Below are experts of layer 4 (counted from 0) of a mixture-of-experts language model. Rows are named up (a neuron's input weights, with its number) and show model dimensions 0-159. Each number is 500 + 40 x the weight over its row's rms, rounded and kept within 0 to 999. Numbers have three digits each.
Before each expert's rows: "gets" lists some tokens that make up at least twice as much of what it gets as of all text. This comes from a sample of Wikipedia text that the model never trained on. Tokens count by the router's weight.

# expert 21
gets: " ", ")", " would", " can", "R", " be"
up0:502562482534474542508503502526501503509495523549480446491504512511505505477462451520478567529585418526529437500590520537563458551491570465457475468472531519512500443448481546549506493458525412487516473461474554517474429552527477507506460517445487493496485503503521545417544570519567516478601462522525531586495438546513496567507492505448432464480521481523459533496524506499458463477596535452587463510528520493464447512455587503432505543514511517453525511538499487543585524452548561

# expert 121
gets: "al", "le", "y", "ate", "tic", "ation"
up0:522423439489496553511493522451451454511554529532515542437526488462506483519512560554441474449466517469489502439498476572496449432514497545531474528438499500564507511404544498563456472518480508495492493522529570473512483460507494596502510485473611451395458585449445481471434529448458503422511514457498466497498563500504560458408492492571406525438507518434500467470524468501478468552504520477466455494500522494520483477536487496427533519465463548443470456522515488482460494512508524

# expert 26
gets: " ", ",", " January", " February", " July", " October"
up0:545480491562503539439434509467474546401465446467520521477475485520541520514522507492517488530527453463449549533413568528475539612571509477532568516540437462460490447527503462463495475511498469559576545495477510437528424524501515466494517494533542496560463462526482569528490421468494547525528467496511465556527478469501537474496507489513492535514501562534460470535451484496478600467510483527577410541408529523514533500469466498519566495560523408530480483521465426468451508506470526

# expert 118
gets: " two", " first", " one", " most", " three", " other"
up0:465551444425515485583474502475550509481446520452503379458538524521498537448552485503536492469627500486531529449441432484533458511556493556506533490526492545453499501554470492494568506508443510475526492512550523499539464513535470450486488580545502532525529530483502569551516479521548530498549499535471424527516554564490501446465515434532446558519466520475484512494524482564443540526429450550506566532449514472567474556445488490474497524516518500515515503445468440541539537505438590

# expert 65
gets: "ed", " used", " in", " released", "d", " was"
up0:543530588459506557491481564462497527531509576475402514485492514564463474512441440530521610483441495544423534588538562559468568512470473494500471494513524469455503483497527526486446511554532525497509471487488488457545478476470475477472491515450531569490466517544445529560501477515572485477523408455482460556535483421536509517526545472503462509536479466523528496471508475531468439485503588492457435486496507523481491531490472586546553459464461501499566484448455454435436460443544500

# expert 90
gets: "ing", "ke", "ed", "ling", "den", "ting"
up0:434513482476524515439564533466476505524521448557524521499503492458544546426530537500490514592515421494462548504544518496498482584504518493528534483498492535487524571474462456446511540494507468463444529493542432539530468463541620512536482404476510455485552542516502427570546465530550472553515507494482433522491541611472532443476495608510523507426502528479530448518485535474499533477571574532501500504561559506513557496457515480495580466506508531491540454582510509509498533516519499

# expert 85
gets: " ", " re", "W", ")", " United", "9"
up0:556496516455478444483591520475549414489474467556480522553558543465481511525512516538506528533499501515467484466518473515498441502487535521510518492533514530469534463435569586541472437536471477500488476478526436435444511535447462460521503499490558447539486468492516502510494597557448544496533490533446511514437514482565534489576507555497485494435583438490504483527498472472485504461552579521483460512531469517410496499535473503548594473431440550493502541586575449492501426523460556

# expert 125
gets: "e", "o", "ne", "en", "um", "de"
up0:481531492515532421517475477487516465473487520486485464449514452551492491468485487507476561486511541558457539469522537489464574515554472460556556571443534556480480427551460450547511473505594529485502514396466411532502456420577505501520528493524514474528522513498497504457491455507566508514445465544502484465535457512417528518546560565504527550571535457541548438400491459553545520499550473521502478496500456501506503472548513500444451542508481521440503539587550494489530458544589498

# expert 35
gets: " ", " in", " (", "^{", "(", " R"
up0:583423532458508515602565494469422449502484486495522496565489473490426492549528489485466500449523467535472448451445594498387562520476548501459455466550513465447535476529521511536524544462515480519579480480429455512439422497476536504529492500541500524460504580536483443512434477511521548536484454473491479562480506481558515494516498491559500394522448523520457530481512503507565434503500550532518514525555462516580421498533435513526486547548508540502518521543509502511539478522534499

# expert 36
gets: " ", "1", " A", " W", "S", "A"
up0:510450462432502510484482488540518500523392506501523446543465440551446498392440455512458475527532535467465469474460540545476484489501477527529465482562446504519558472450517504552485434553459525593467510462479464587473564485441436508493502514520469511510510454542482539483477498453515518534564481488439491534492481522550482489566469563485547530500530470517481570491552460614526530570452507517522508507488484490529528481535503410471577495491488463562475495539571458498481416501491584

# expert 103
gets: " ", " V", " F", " M", " D", " S"
up0:498406504492516477518482495463484524459517438444528477540520563578513496482503496499496437506574478496465569459502572500510423512518465506577553480541472542478520496587494480491486436526433490506529488493512500440513549518530505402456480524453522512433499501622539512485515478492489519526545510484599505616538496557480467492529486482519507539513550566443549520479550515481543602530519396525482533510542493518489535480453488513523571483514464528577491493517472556562467463533498504

# expert 95
gets: "le", "s", "ing", "te", " League", "ate"
up0:483553472526493507437497425523540575536492533538482511564490442505457495527444448521539518482505512522445602449592474478426507538434479502474481459487462549514514446522508529536470428495475459556507553459491500539442512507533520466567468484533527424502504535526495546462494466425569541421458490498501531514497459553483582479435483538528541458557505475502484538438521518460494517486484436509474590444435497460527502484545533525416553473568494529513565487575514506485489457552477536

# expert 66
gets: " he", " He", " his", "s", " she", "9"
up0:443487438519539469406441414497473463427508527524509488499572498584510503424561538577520529499553442469426519475546576451507499500451416441549570519557514493497499540510463487409507572539589468460504495490539515486558486509524486522495495503520552550515491527516496571521519456548484503480420504481475438542533513467509558483488471500501550489550459504503539531500502588438441526517514491536560422566488499507448511541563457527527453526498515518482491544462483512485543497496537527

# expert 10
gets: "ri", "re", "or", "el", "ru", "ur"
up0:505504517508531470454458500516477482485533489524449455535484518573488498435516436512531556460403526607477478504496516422495498544503558485488523517575527524447549507439454475475464486425542560503510500481575494548501521549529468467469440506546460590404566546487532476475512495472521479425541496500538462494476493528510491542553569434485512503559471526498442549444447465501492469465571484498454474541520530417465497532449472494474481514510557503484431572503452542555434505429534519

# expert 50
gets: "0", "1", "5", "4", "8", "6"
up0:507483506453550511489480482512516436483494406433475477443486419536449453481510564463541453503505460463559459552473493602526507470556561437506535509471520516500513465452495533511526442514523524482477503490456511473440497495517460466501565516441559501549517481568548525484472551514593510473549466553516518491528477543549485492577488492418509513556517490467484599489528481405520544571474461418513504437539464488520518496471567509505457478597544441502508520529512555477464566501513448

# expert 72
gets: " |", "-", " American", "ian", "†", " John"
up0:503560515480509501503467499524525458486528473566476499483464449515523506550450493517543485494539460564534483453540493533470493476535541546563544500452459541494515486475475529472493532427488469560472582504486596480570542524515477448530527558452478457538517545481471553434435499497567485399500461474514518513461447461512427506595398500544423497399553459516505475441503531462515446513508521505585520481495543552461459520473501479529574532532543493513525541503508529526467531517605537

# expert 29
gets: "ation", "ment", "ion", "ing", "tion", "age"
up0:467553509484421537531584487500456522504534522491490538512484540455515478543509486429510530515470514528480427451485489531483483496461467500477514458475380478479493486462459462527569415491540468512477483466513490516592605517508458439510468446496564508467514485492536488565459529449462497497446516409526557477533572499513545488501495492475550459500549481494504518489510566519430529547437450416428509423466573524545480542492431528448484536561518448523516538484473469573494502480425532

# expert 98
gets: " is", " was", " a", " the", " are", " were"
up0:550518466478522568535604476519518560457510490466520597496550536499495504535479476456552524517474517464581541516491498453531505561517447461499504518457518577477481561506518413523528507564557537456499403532561476440467486494504470485450548509479534491447502450439519528539499508412538573414472483504499458485496499476435451529593583429435482534461532479481515521526453493486491474530505538467420476457514441512533526517471490496512473445433496522535528470470451518523517433515553486

# expert 78
gets: " a", " be", " the", " were", " was", " is"
up0:456546478567513454492485536567465537487598498419522475489477586462493493511451527543551515487454525496512459486518513458522550485496453574506573528527502524498441471478490531527416534479478464452437487466458515462473457547475475492540565473480499464513497538550445541511478459521478485576540447442495493456502501542491440418540526479507512455514469475539502591515456429469503466544524514524574467465501579541452484495493511482478460417418618533537494492476453472484455542492558541